config = dict(
    n_layer=12,
    d_model=384,
    norm_eps=1e-05,
    rope_fraction=1.0,
    lr_head=0.0078,
    decay_shape='linear',
    doc_mask=True,
)
Below are experts of layer 8 (counted from 0) of a mixture-of-experts language model. Rows are named router (the router's row for the expert), gate (a neuron's input weights, with its number), up (a neuron's input weights, with its number), down (a neuron's output weights, with its number) and show model dimensions 256-383. Each number is 128 + 24 x the weight over its row's rms, rounded and kept within 0 to 255. Numbers have three digits each.
After each expert's rows: "comes after" lists some tokens at least twice as common just before its tokens as in all text. This comes from a sample of Wikipedia text that the model never trained on. Tokens count by the router's weight.

# expert 124
router:113097154129137146113098166086147111144130094113163126119147146081125105086114134137162196111157148128125161139146109105104145104087114101168152099169117095155159114121124088086092107110121124119150133105153103156163155120170147171117160114118158160114125156165133120075103110152129147111149155149118133135103088093138101150145148145133157122114084106152120116136143118152170148120118
gate0:130153134076115107095152117118062168160137119124147101084149135163154106130144129093140144153074130164170121127157110099097087134123123091122142129127155115169161118091137121125142138107128119121098156117127162113114108096138150118097189145123149112110086130121141089157153096176153148110138094130124148145128140152140129158088153126111114109117173150165124087118053162111124132139161
up0:145128139143154101159144107152157094153123130135125093131093114136091128194116099157137144148181148122140137126138102146080094160100180115098135108133127132108154149120095120141129138094160131153144122157139108136136157131088114187133127114151096114125091138155146083112094117140123160109120134124127133131134135128092161159124161157119132142140143115142082096121108129065177122147065
down0:140138122109107148173082131154105167124171158157101131114096128109154092148104135143151112112190148123156149146165126185146119152146071148139165168121129165133099111094139103131136131129130148138092122116132140144122106120137108089137122132096162118158178111125103138136133127103105120094157190115128135126147152118115027155118158141133156173089156132156122119138121119135149157142129
gate1:185129138092165161125125090135075152171134135070190194120161165068166132121111111115111140117139122151109103104129134115126093136157132151181166108136151141152141114128109147107134126114067133141141091140101142098152121121129139135133167116144106097114133082114131126138152187167148128139139076094149122163144157101096116134131142132132132135151153151148147122136088153094120115120125
up1:184194162147119123111115157176107138148104142143162073109138128095141121122102169133125127147112123125117146087127134085142079130116100166133096151105137138148107107142115120138069138146132134140143122140164150074160130123101168124134116155093137116139104129109107134116117124176101155066104119141131097139123141128102174152106097099150132160120113142124138104144118102111135132145102
down1:106140147157119086109121123158077147126092110146146165111136198134130136072100167091146122113123121085112139116127128178097142146123083155129139144142148116122125138109167128138130140125111165110164116078084114123152132113129100136134170092126124199083106128115170108088154116136142115132138118125101129145147113132119158129107146115156112106129129173131157125125081107117128148159105
gate2:141151163157112127113137126145146153126133109151132087111178166116165152081162135153120125136115133133119137133134151116119137143170098106145074190153102142127192124122126126135113122149127111121104154127070173136134065137109180114130139142110130142120125120167134133138145112137125127120132110104159100175093181115109125127142146139144132107159131117110170093162100119151120138171146
up2:145124083102138131121144141150156135138114108143141139106100098055134147127132129142106099124131081162094125149171113100161153170123132181150141147109111118106165136114178096120102110101121076148153092127127159161100113144097108141130098118136114159128187104168126119167134097144128120144169127077177103111149153075154152133110106096131111166121138117144152113134126128130099108117162
down2:127120115090155139094119141103142144158123083156142131140146149132144162136122146139114129124109136091126168133118173124123118151105148111153132128154124127126083134149117075142157124135123099121143112123153104124176140155134098108119158161107171088119145119124127146169113136140112112071136149202105131130114146138141129124203132102111079116142083120112159129094140112151113122175124
gate3:121106168107129122118111119102114163142120139130116118142166104122129144160114101136164098116159135097123141139177134126108093129124141141123134141100095131144088098078131133161119133135192117124128123120107106128140130178129107154129075141135131163134124125138088119150156109177139164088111137144138097142154177114133140102142140190109092084097093145101104145168115160086103114125079
up3:122168112158134183149112135111087164161142121120100108099141147128123123103152095151139130158127142128151038170093123127135174145104114118118096124124166126110130134099105135126163172093100132140187140115149117120155083110167089100108096154119097151130168128096082130147077146141098133108130160123126115084109123147131120163122118108116118129156138102140139137158140114129123144145154
down3:143139111172169126147102094170100114115147176117109102126137110154178144136153122149101117154070147155133114114116137121170142152158143131126128129121115092124135134151129185157131175114180175123168118146137059141119137082141172109136112117151121107123139192101085116142127135142120122155117126110107110090147123154118136094139125132128081104145167118079126128154102120194107077142116
gate4:140148108145139154095143121104129101107108140119116146145099126087089119155122088130146121119156108103120081127131122126114120116139111108113122142165152130125162097089174185108137126117152158120146089141148125096148154168116118126176128101128120098159099145141132101137147128128142103141094111110148096084095085135129121110154133123144112147082117141132149118115138123144129105176088
up4:122105093178133089124131105085128149111071130165144135100120112138140162107184150136087135155180080102120092137145104073178115171080079106140159073121112117118139149140083099147170107088114110148113123110151141160117116133116144117107138112127138141141146136118168167144156117117120129149146152119168136125137117113126103142116130125138142124108093159110168123126133142117159108150136
down4:123151160125136109130145145128146135125113098151118121142107135097101141095139105127160164160133098091148132083132114142117081143111126137092128142136130145083115103129122165101146124101126151142129145147067117076111126104091127158120137129165095142119140163128153174167091125099127094155114144131120107133084153124138101132147142144142100157145124103110155131146106160132103134048109
comes after: "0", "1", ".", "2", "8", "9"

# expert 29
router:125141160095173107151120128162165161132168116140154110156104143082117150084146133116169128110120126072135113169154106104093107129159129149097162155151116086092100125129151087090095095116134120156146112164134105116149094101090179130120127145113111124137157098151129164138173172126112117137118084119088161097135147136156142121123115117124081168102137150116086110153167148101085101117092
gate0:114120127153112140112094133105111125132165120114132125144131134130174121149124138123099181130165123178069133143100130162114117144120142113118131094179105140161086142108097151126139100136152163151140162100094156166125161137120086084127119113091098134073181142161064113108115115117091170124147109171110094098152138147121156098154130139124135188108127125110188144142120101148130149125108
up0:164158165117137125143144134102098124141141099134125101166125160122146136154058111113116142144151114150077101091072146114112100077116145125149142136108110147174118150101108094141145146119132156152183114083113144137122147110109103078131140135098120173087179117147077122129127132133130178090168122131069116085137153173121171149156099115109113126138107181156175121115087129141122150138119
down0:168139153165116140116105123106111121126143113119148138087147102160185099085115080132129138132115110098112132090154161192092125142120186122183099102133099092098116137157123104147136112091091143139142122140110140138144104162128086151120101083114084084085135136136148132164142166149158133159183124137136125110130154143164128118156113105108163161125147164120108161114120122145169109144126
gate1:122118148122151141119175123155102141129099127144102152105112135140098104138114159145139169146114110117089118153104095136118118121155115159116118113145141118123170123167129122106138183154105118104127136126184143152134105148149155129109140177174157118096128139119143131113132140144109091107076085135128120137084122132142106136082185119151128104131083105125134103076146128154131193105157
up1:137151179131168149122169146164129112149142149110148132134107144112128099128131155118124158129072108113095160142114159160157127109132125123095135139091151097124148094120104142127121145130149088094134133130139149139128132124144135088136119160144124124115130137100130173115187164180131132112088151119186160137097148097150119130128166091145090134119143139108138095126137167132086168185145
down1:124137166141124130106132147132117127152129121081117139065119134068135155113182136150153128112088130100156133141119141086120123147130128135100109082115099127141126075135160112136158131116156157103086136154106136117120138124113124117112124135134105143122152134125160054147197151157117112125170139140126130119134140109146140142155126134087135103169148118159122126149114102130121178149076
gate2:113135139125131084123124123111160128122116146129145114142140129125135129122133127139103100131111092125138092122076109098143141120135119158096130133101130157129141107110103159175136112085104116087123104096135108115170113110136092141111142164132110130100122142142137100120149129094114127074082123091104116141113113157080115144165093124080145132094168154102140127161189097145078118141149
up2:161112091109089138153174135149100126099135098133114123116141128133113135181133162132117144124091134146125155122162146136142112153124106066150137135123114103102099169124139110154106145159145183186110151152133157096104122126116171144173101096109116108129154121119134123121106089162112121151180143168167146137166158103125103121133148100111128127161130135148168126110075120105131136114109
down2:099103117102123137136158158136134126123136167108126115109111099138126123164144142124097120124111145101119124132155127111137079124135201147120125142134131097152132137143114146102114158138139122136102126146100085121109145147141150100148118119111110169132146152137086124131165091124097098111160117084133112151147110136171113120124120097128111156148115140121077157176167082128156151060126
gate3:145122158144101117152134154087116114123139130150164132129124147088143112145123116121107134121127128137137162148147101114162120146155134133146106140120080173107114135159130148111108137124143142124121115105170162136118124133153157155137154128147151151118132146171125132191175171101114120111139150072081148117131122089168131119138075132133157106140111095168110139151113093166109131121132
up3:127125091099136143085094147173125135121099147113096170117108121156132124076124120110161108148137110150113100122123162108047103127094116133125140103146131115142114134112123088139151153133102137114093169153126117116144091116113134114129150116077114088161110113112121139088086125156143098125125103176155137123115147169104128145117163121088104156108143149099127109108130152079144117132128
down3:153114113139138170116101127103124160150140127133104106141123138135087066121168135096173153163115137098138120127121114116127152141095088139121105171113117116137175116134116120132081132079113151136106149105133082116117104094143106141131146123162102151094146107113158130109164143108142120143102054104115137135143121106137147144116133111127130123110157116131114082124135153136125118119147
gate4:132132178155101100107133138142145102186104131151104102176073111107103165112083193122078152133157138075141161143119104132098112158135118113143112125129136169153133189091153148152115160178144136140171097159126140108137181114155142117108150127108091119119091136118158101100107112120087154115098130134149088123127122101167084141095154126146120119143136109147110092114113124093100106148143
up4:161079140111155155129125112135101127139151133152126126089088138077132150129139106134116108126064136104114169139144097126123082167115161129141131134090140120109105180139096122142101142165084138115136170114103170123118122144146151144111143126112162132173124157166141151115190145155109125115146160146145139147128125109148141095147115132100119103133134101177138138180134136122175125132175
down4:142117162118110115161127105075169164126152113115105139131132120143120103123120107127128125114121144138151119149156111133176153129138168155129156094127134117144140124090169113137145140138129114142108095154123111167195149099119110098120125134139125083128149129059151113109102178140130119110130095099103173164080170134109126078117155133121109184115130128114096150171133128103136128157132
comes after: "-", ":", " (", "9", " chronology", " Running"

# expert 55
router:102112116118123133136128137148137096148160130089100126105139106154147152113108150149143129091126154107096094112087088089149140094109115097122114127132142108139169156122142120118126098163115146143117149161127116084128125122111166171102121119170138151110125161126093104147142090118101188103112091153139130105160107140155111108175152120094125124124157159126140092137087176147115163144141
gate7:162125135141171131144120121120108108154159119144139160118146117146131106087104130136131125176163103090134125117116139120163142123137082157165169110116102133131147132154162136143130106147151089122130122157130108131107123139145102122134157123168090143135167088149120157089111160130163082128126133097118115130157127071117115101130123126145107129132118129139113112107136158127175140160122
up7:108098144119128123100128144154112135124143138126099109149122134118127166103153151138142120082128104110106137117152138123131122124136131144116159122134133119135111123119084126117156098069139154127163143092108153157124123122116148139089090145135117115084115147123160114123107131151109113171145092148157157107122135126151161119102103136109160165169125134121115175173124099156102086109126
down7:128158143128098129130134126125077140118122164119125157154159116108152183113136128170182116093078134134106148105151168095156102108147140132124116151161088152124076112124094140094135123094144158111135115094124136146155098127121101156105082125102150083136135146074155088141108135131153153120150146104170156100160140105096121136115118076118122153171097117151162143129131129094151084128118
gate8:126116117122119134077130117100130150115113160141113119117125097053107133120131131114099139085111122110095145139146155140151148176139126140127148174118149124138155132145109085137155134133124128130175170134153140158113109111147128118144099104130105125117174090125155161130135162120157063114089144134101072107091114114153146170153141100150149167137135092115149127117171166091123161131139
up8:123110169144180131127117128155140090122174109159101102091135146132146112117151122138191069149163106157101128134102085085138185126125133122171135127086141134155147103114113112103117086115139166082079088109124095139169144144150152127153090159108083064138082128114138128121106110174138098114112099129109141160117192126141133146122160112142105108109128136101106133152094122147155132137148
down8:100101081128136133166146060123123093164130100130124131141125124097139156141098111097165150139113101168109138057109186127132138082073135142124191153128112121107130111097084097109142103109116148168135126148094133137127097146104129102155126129152123083137091103193154137112128164154145119125136112123129171091137113159080136133119172138163112097115163097149140087125133111172106107136154
gate9:144150143142102125113112125138092183141101137132114117140150115117130139147142114115101131133154087172157144135148119120168098171166137135130129098136147142134133116148132112115163154136126095114137137122138106105110119116117129124122140100135155146102168120114111135102106106179164125141171169081133119148119126138161149121107093093129147156145109098115108145138092106113096145116113
up9:118112133143112143139063120095145169137134117096135100126117131136149093104123158136159144156122172113131121116151102144123137129090147089125110067153105131139163158118112148095097126155155065162118118084128146154140105096123139135073127145140132128115104181123098140090114111107092123083108167137104129133128164114087183162173122145116138105132090106137159145197131155117151150138125
down9:105112145140107134139121163131119078146167124125125114103123115152199138098125140150110116083132134131192137160107155096143154138121133115102147128136109109105116158134127116122116118135088155147093129135095082169154108099123098110140166111136132128128129140053090107146157111142120087135079129153164120126120124143150164141155154114130112115116121134160167149149109098114117101119116
gate10:149140159116133148125155147121171154108173065169145153131116121133102122129121183112129172142146107104140102112153080138151121154128129107127139136171123103148145154145120147125087092108119124123110145136171146126112109149181093139106129121113115165149133121111169138159167159170140127134117136128145112160092092101157097102101123076137156185116110130101138120128115134150154115127132
up10:126173109103127171178155134118138128101158089132117130141108144143131091142081167087153148126098160130099158085169121116109126114142141095126160113123147125120128152102097122107125110155125150109082158120135130126092138144129136154122129139089126112115091125126158098142117171111141114118152098119100108150101133120119170088111124115110169119109106121147164142136147170115141093157137
down10:079136144146166123123110124135133138104108163102148146115102115111085150127137140146127132136100081091082157119178104182111135128107079086185126153134131137067106092131146097117119129100114146101105144111122118151184114069107101150137145129133139100136105142137142094133111150129076147126134141105165089140100152096115100182128100137159109133143143159119159154099126141146099099091141
gate11:144109140082158109105146147109118115124103117133158128142168145103103160076136129113099138165112147135099155125123124154172101175173123162139129134093171096067154126141097069142128149158144093112138119161115128129134102156105114127095136128141123118110149100116092105137112146171118112120151158113150098122095118124134110125100103128151176167141097132126138142127154103084128151141133
up11:100143112134179126139131133082142109120093105127130136164149149134131159149158157102156146142114118128089112111142072093154091130122149106066092114126128153167164093151161124132104151117097116116073112141128155132113132145099129119165139122110146120181136108120176079094122181185125111143138169125165154162130117141182113087111142111150128125159113124141149095097098113136089152102131
down11:142081146147105118114082140100161141122103157109117108109139147164108139127169138124135138106127178148136152102117139145176120110121131134123153138149112165176123151129120172154101153137145113154172169124119077150080141155172114132126057128132111130147095138140134148140146065116155158087130110119142144082145132106142152143115157109133148135170132131121127127169121118148142106135157
comes after: " the", " his", "s", " their", " its", " The"

# expert 46
router:120121110112126165126146119150110095141154151113105172122129125156158155105122156146180162131111132157152091101119147103119119137147133100099135095106159170119154126149123117141140143142134167138129144183141145092147140136081138100145129095095150073101140175125104078104161141115117156135128116170163129156131092111139087145166119138087134129159095154127127126101091152094081166150173
gate7:145108122114145139095092145139139171159131163136119102109152096129148156085149113127138106132161133146110147160123176158116159156138176120131106116130122123139135138123099132124129098106099132116062120035148110148150110119124133111110122144091090118112096155123137141148143107201152117124135128154131151137152105171128126144129139129134144118143161128115138137135108123065136151118129
up7:125113178114148136105104127116113142174107142130116120117143087143116139120142118068134127145147142111104154098131116129126087117102139138079167103142148166137141158130117129142107155119119116124117141137126141128112151100101158126143162093096133121109101116095131167113164121103172121123143153126119112091150135116104085160154098125065168127130111174134185164105109134073086104115137
down7:119107090146120142144106079118149149128113156130140138126077134150163129165125121114135158111154086173137152117122163145149108113089130133069125084124110113156108088127113149158145079172096157109160109172099090164090105094136184115190074126140132106115150102130104111113126118147133155135141133105129147121144126088146170172094117128123135125139112147119084116107136138148131103160093
gate8:114153115141113113166127138092108137118170152152152123153127114152115159128139147134120140095120088124165123146128119112134171127108147158118126149104115151137057109098120089147120130152136141149131150091154124133126111101123140092097142130132107087119140161145096160186166112127108113173085112116120146157129113136095134105100115167118127130120124093148100124120094141107127074128122
up8:165149116123101131145136132109063165102163160139152126128134108122101149116135147136101122118132122148144142152108113148148158120106124110125111149111112129126115114108110081166178116091157119161111146096124116097113104123142132112080084126087110097124106140135099104135160119112123138114089123112123142193178124125133127155144117135134135113148147135127169111133139146109142098103082
down8:104129100070137135136132112114122158161124107123131168121148121150133152119154115109113143129118103147111127133165147141132150115155123140139140133112144124108148131117142067121115066121129113147125130110168143115170141115159174115116110109158145094155107137084151099139134130139111139072110113164131143175145149181148134102160135096107180155090116165122119180102110160108158133119135
gate9:147104177146116150119152133103128103179139146145112151103118105111142094121085127151167112093130069110089120162120142103141124124137107101148149148105124175117126119109133107142059107134129121142139092122105094136154117110140142086117131132124103138088118121088086114177082125121154123106103143173144160165115133102114121109143136134139129141088161113145118138174133139176099109127112
up9:094122129133135113150113079099123145088123122132144130137078103123156136116149134121143153114088154155146131145124119156107172171127122144125092119170126134139132166134109115118192165172090183106097120152178175145139148156154122135133093153145134139166132085138146126070169129149083131153147087139112138099146135154158102171145132125130114104123121106129105152098084161076157164110131
down9:114138122167117110101113085167137152122110129134127135176127110122127147152168159118105128114142122121187145142141128099112133123134141126121101122117085124105115143126128147140146184084116166083119139179123101114122094147119115165110149138095113117147091118141143121125130113182109146125116119090153131119164089096144110097111175139136088148093099120147127144119138111139143128142137
gate10:166138108128136162151112168145142173119134097153160139146136087135132140127107117099134164185144175150116164112112177109177078109078105092136140163075105125114120157112124145094086091154152169090102129118134140111115115127091125125126159127149140133154141133120158122126101132134163117111100148115134144135118114152111094128086136132117143128112097127113111112131100123085141135136117
up10:110147107117180156122138147124160146085162109072153130093120093091145127119128127118138114159112145148093119130120136098116128128112117116091135142136145087125139112119160162118152156133115115178122111141138117115127124122129126134144137167092111117134113139099158110143137091099128094128088150164133132151104171095068140151102120115141114114112103108090075159186137115098121134139117
down10:162119159099156153122122129098175113112157136090143089122137157092105114163098141122141129121157135117112129125105135134129118133115141116185137111144116104120111108122130092134118128095082135084131127139157106139136120120111119087106134187113100097147175111145103092152070127075105101099120158148161077127125132090119102105083100118186097125121110125121111115143133124127128144129097
gate11:117200082137096094154119122104108107124102154142127099176128132103096130147101081092122116130121112142160105107123120115136114140133168106126108117124141150157078155151151165081138148142137155123170148175144141124109189097126129139116156130116166139186153102067138123141119075140157155155210133098081106095147157138138131112118144095106121085168120128112113113122161105118078141157165
up11:121122172089136157095107116125150119158144096113142155086073115150148127108135165165115113099100114098096147125154113175142153120128111153107160124160123119079136140127118140151132124120138125136124119083121131157140082149121082114142136163133096173095118155168145138144155132112123110112094113139140142116167086148105116163150100186113146164095134121128121124149126134138159099099068
down11:137122169162125134124102154106136138120120148155144134103117087108111105109138159144113149136114125116117177102114178135043158131108134142163136104151124106096172123100131144152126135087133145104150172078130089169127147108143114103148122120119156123171116123148167091105185126160152098135106134084131158164086133097101164117073117155128134168135142102077155155161171140110160130128122
comes after: " the", " a", " and", " The", "ic", " this"

# expert 16
router:134105116148148113130148111083140152162134111135118167129121134110131102165093118105119148128152138123119103124171147084112145169101102150100160097164102076100128121119145110100103095109135119116111120120159127134172136120100109135129174121087160128166138154146154160125105116091135144119106154180123112110101143137151121132074163142149128153101095113102102145177169130112172127133147
gate0:122101101156082060133069113109139131111160118136138123185121150097111099149120117129162122136124136081185109135101101112107096169136098174137113137124157162129100150142083121169124163127103127117100144108126169134139089137153117107160162159118101131152147130126144094163100111158087122105159117145148107119149160107122094143168131123127127127142151139111108105104127154101117080146169
up0:137141140101162176131173123136116096128120157120130119108127104151173133140144123102100106112162165131128164109141138172150155115163115097134136082173083112108148117109132117076170109145138157112125122173140105112130162134131144090106107089116149114111117106111105141096123155086158137139109174150107134147141152152112169122112120107126103109104100136109149154141144111109135170144080
down0:148164146142171141130101144121148095137141155153137105141095116170128119156138148133149138108136189140136112100152171113082140118140108102130140106127118125101118148142112150111146125144127156120127159132149102080158116095139071125132102103098089181165130148115177127115158109110177127113098110152090114173113128104109144146130101178108135107073115096150118101118155123082117116086112
gate1:126120150129135125118110185139172137129100138156117127098166177106162147148151072139103131128125098133127151135108154118125155082088097132142159114157112096136165103199126159124073146145130150131148101105155143159147165132113139120133121130141090175112102101128112130176138104149125137111097160101144114106131145112110146103130159114102156080149132164169107084096133122138135107131125
up1:135117116147116145115131118109083085103145128128136132154127104158107103080077175090178120125217160139113110116157113162146145172129146120102119123123139126137106140102105091142146129123133111117099184131129121160108121081100126111157174104121173110144166160137111116118067158108141110138167093122126156138114147109131135130126130155145156140119139084115141129148138110114132079134163
down1:149116095156122093147115146132097088112107114158093128122086113161112130150140131178110119169145129141108109129143117147141139142147145132143151111140131152150145137110108166120133130145097140122138155154124156115148110109146141104153150108167143111110145144137138146121140134151136097107116089083099115175095098111108162127090140128104112133149130115114134141089148128142124148177093
gate2:140133142127151159078131093110126129144120130130116104072134105141144122143133095097155108171155171098098160118123124138114120123110103149158149081099108135101159110141133126119102164136119163125140153088118149139139100154148128098172106138170097134072149119117107094109138081117124149108118109108115172190140143144128132119115132150133096119095160097125128161105159144127149126125120
up2:136139125168121114098105167121146125118114129110164107140070155086103108138109110116097149123099093149176132109133146137135134133145130127143137110170120155077099090096128167115150131088126117124141123096124143098161168139169126180105120108081184079142058110147153139120129155157128158098128073129139187096133138131133112155163115151153156150113112175163144153106119128129156133129118
down2:105144114168148132094125141117148174119170119135155132140113119117084135120152125136105130144127160126125153166149167137106124128117102121101112124144099160072128107138160089115165114142158090171125176135106089116092146073115123119124130128171137147120174119135151136118161136123145156158133102124112121139141117148132154132163095107079137086123144142117090143147132151136127093089149
gate3:116136092157122156135105126116113122103130122122144112114099095157126142115110130103145146129155124083103132145139120147135094144153149131139142111194151139130131106115128135129131187143115158063121122135129109101118161184139141112125158090117114139157163112135122159149166183086131109095137126132129132161154140109138113098146086154126120121099155140123087151163145116169142112118110
up3:115154149112158115097156128128123073144117170128145109123110138092143114142157172168120147100111135166146119120099174116149095112168104124124113139104109139139139169131140122112141143121117120175121184113125154141110104085104134134125108178180148118130135143150114129125111126172116139147080132138193149090127117125125145123117191174097139108144120103121145088158130125110109139134117
down3:128102136110120089116123138084138123114165152112151119128133107116101134136157106158131129108123166127145125111111102154124130158107136123132103127141134148113098101088098118151190111132104096181130108134106124116146116131187130120109134096139156118117121153092133153167148136179171061118126132122129116105111121152096143100160129154136136145084127103097103168083119150177094124168117
gate4:094126145097119124155131124097108104133135089172161093109114114129104098126150129140107111097145098151145136129122134133125110080130117177115110124101094150142139131110119150121129172093117106156161120154142105164136136157137086126141109177147120115103123085159147130143103141137121082155087137155114059138101140155109148140142141135154122155130138116169094143127126159126123125138088
up4:098104143091153140160146140168103141109106133177136134095127103119170097102143133125129098121157114146104147137137139134093138118123102143164118140093124129114151122152112140150142159134113112163166113165176117147100119172144115113151126176133127104133125093157118151127138091144110131139119150168112078122141147161147138170145101129151130151128141126179068134112162157105126111131108
down4:080141109103117076123101150130098150102124130120157125126085122142119096100123146174100098134150124130128139117097129125115129104137144160127108100144137133170123103097139110126118153125094160115135174109138133162103174105132146144139125120158102124161160076154134146144102116118073111151131177146119124151113113106130117121131126138177123153113185158138153151131140129167093092132132
comes after: ".", "3", "5", "4", "8", "7"

# expert 28
router:102111119125109128108169167080143091166122159107171124095106122109134096118136123138145143151120114099143112102153153128085080146141145157129139119106119095155149127119100112115134120097139147100172172166138135141164129112106121111148137153139136135175135102132115159112143167074158167154120142143184140156164122143154164123106150161146102140130149160134124136070126121125120113114083
gate0:184146119146143103145115103141125131167133132128122116093078137155095156160145116123155162153136104152091155111122156138133097120114141131113102114115129145092156147072081144170100162129164136098122124086115128141120122106125153175107124175160162100117144141116079095148162096164130142120100142135108146116104173119114138185121148130092148161135151131134169118190139125108138154125158
up0:113138103117140102100146124113110110136127138120086145166143112086139126130140130155095107102139116108141100114133108088121158166174146108112140153145114122133129112122142089143156121103132084158134153146148104111108120061118102117146130090100108143127151118167125137084123123077142096167150135123198153112165081155155159119137147097162108132161126156119112141166137156121134105129122
down0:140125122130148143130124082118114121113111139125119086117125094124111116130121159166142148155137113102126166098151144134123101111128097141117122129128122095124131165117122142140142137090097140127129124129092103137097105119113108112188128117128073094136102144092134104165164127112153151119126142110144134146122134145126174175180134182093096166199113159128134142089114155123157132064158
gate1:118114177099155195097106132100135183133110114145123138115156145158110093144163135117144137150112124178120138122123085127129132119075149135165151155165163064120113131130151083155116112169148157118155141098127106129122180129179109149095171103147147134142121127156128170149157124152107074163089112162090133133119134077097141125107138139113179136145129123135082132129119133130121115131139
up1:147155069123124069147175155109133143106114137111116110156120135126131148171138137130147173164134130090133180145121151143132138145174089096145126083108094152124144112149125108124148179162120138122107133150104134110112122148124090103115149110122118137138137130089131140119148120132126144117144141144124097123102103125101097099161111117104114106158115130096133129150119133134153129133125
down1:117132179172123126139167161149139135139093106124094123131139116096091107101124154170130132114099119124133132139100126134156068109137116117118141087102115099146103151139076143092139119149135145126143123150121148118141128133115068112128107090092127182153113172147126149144117093143108129134195100127132120101157148087198106131113157112082195073129110113129088108101163112127118105117120
gate2:133157173153097069140129117131150189119095127140114090134122092154108137120135160128150106136160134089123117093118157169115112098112117113186121113123108105122139119134091126098108136135130168099164094134124135135174128187105116155124092186119135150096095137143127126136124117147110128142115106112116155170083148115134116110124130134104152171132118147135113143118142096181143138145106
up2:151121118152105117143122144140141171143076096150130105142126096120094131163132140117101138113150159082104132121074153163126093087120119138183145158140113147137148099137113126114110127129145141117172114143133137134156125154096114185099121148115150146102085149129143175129142140189129142133115124146129150185126142097125106078103124123159145119146139158152130121119117155145147164169128
down2:151178084114125104139147173118090173139083087114130135117153131118142095073110135134088123140129090177141100118140145093129079146125146122141150115138132118131096145111135131110129139134123099163142098129094116112120141105174172114110141158132106152155137156092147120092135107120140129139151109163154058133148093133097135111103129114177157136100177131128104098127122119104085105129135
gate3:091159166129142121129130093144140114162152090075102154080101116099147091136161130121111105085164103110169094122135120085133165110115153137138122090137148088145091105134102131142091200138132176135192128144079114157134115126107159113110141163144123126125131130141183098136111147135134073100104110069115107111098137123127114136142125140117126115130141117124109093160139103095142137117127
up3:134118107146174092120132124129132131117131155157148125150125122125123143103085137156137149150123156102090135085137112176130092183130081130127160097105158146101181146119161101100128099114166105153088108153147124163118119143138080167144127059081101145096150142127121146108132123101154185140141166135144120103131132158091120121146103154144119109115137117136119164111120125156102113128157
down3:124119158133119114109101124130122171165139102143122131110173135077110081110134125097137144166136084170135116121158153066158137128128127154130137106140121155122135157104069123140122147107119125141138113098168131135092100078085143133111105149103165103110144133133152091176156101125123165127147130139132102130094153150145127136124148117076105128139179138145155094126126143153131120155091
gate4:130155139126127119160107107135140121148185126103154170123117138129095136153158097122131131092127103177128103128139143094150170121064154124107114165164093120120123138097129113135138135172145106129119122100151157121114125138151163112145071157117098144130103140142142114118146134153173103118140087071177170130133132122161167134141121115111135132143092116126125120095112157143137137098136
up4:080081114118147140188117125129141097145151159118159144119142182114119167126126090114141120079121102171129095108123134145119162079150109126120124164106120122137092143116120108098114098128102098135115118123139121150128124109160155107122081157116117108120108124138140113038112113111139074180116124121144113138113126135142127127120140143112119129138122132079133129074160136114150114110147
down4:112114140142121107182121069140132106095127146151108095116120077120137132139129159208125106104164146124130125123155144129122065128132093111156123095153134129147161103147081116132135143108149092144135099106114130111120106159116111087093125142108079132136102126147106126144116125137151112179109156146157155116130094124103154130139143137123149106110130096196166116127111113136104133117163
comes after: " |", "|", " ", ":", ";", " January"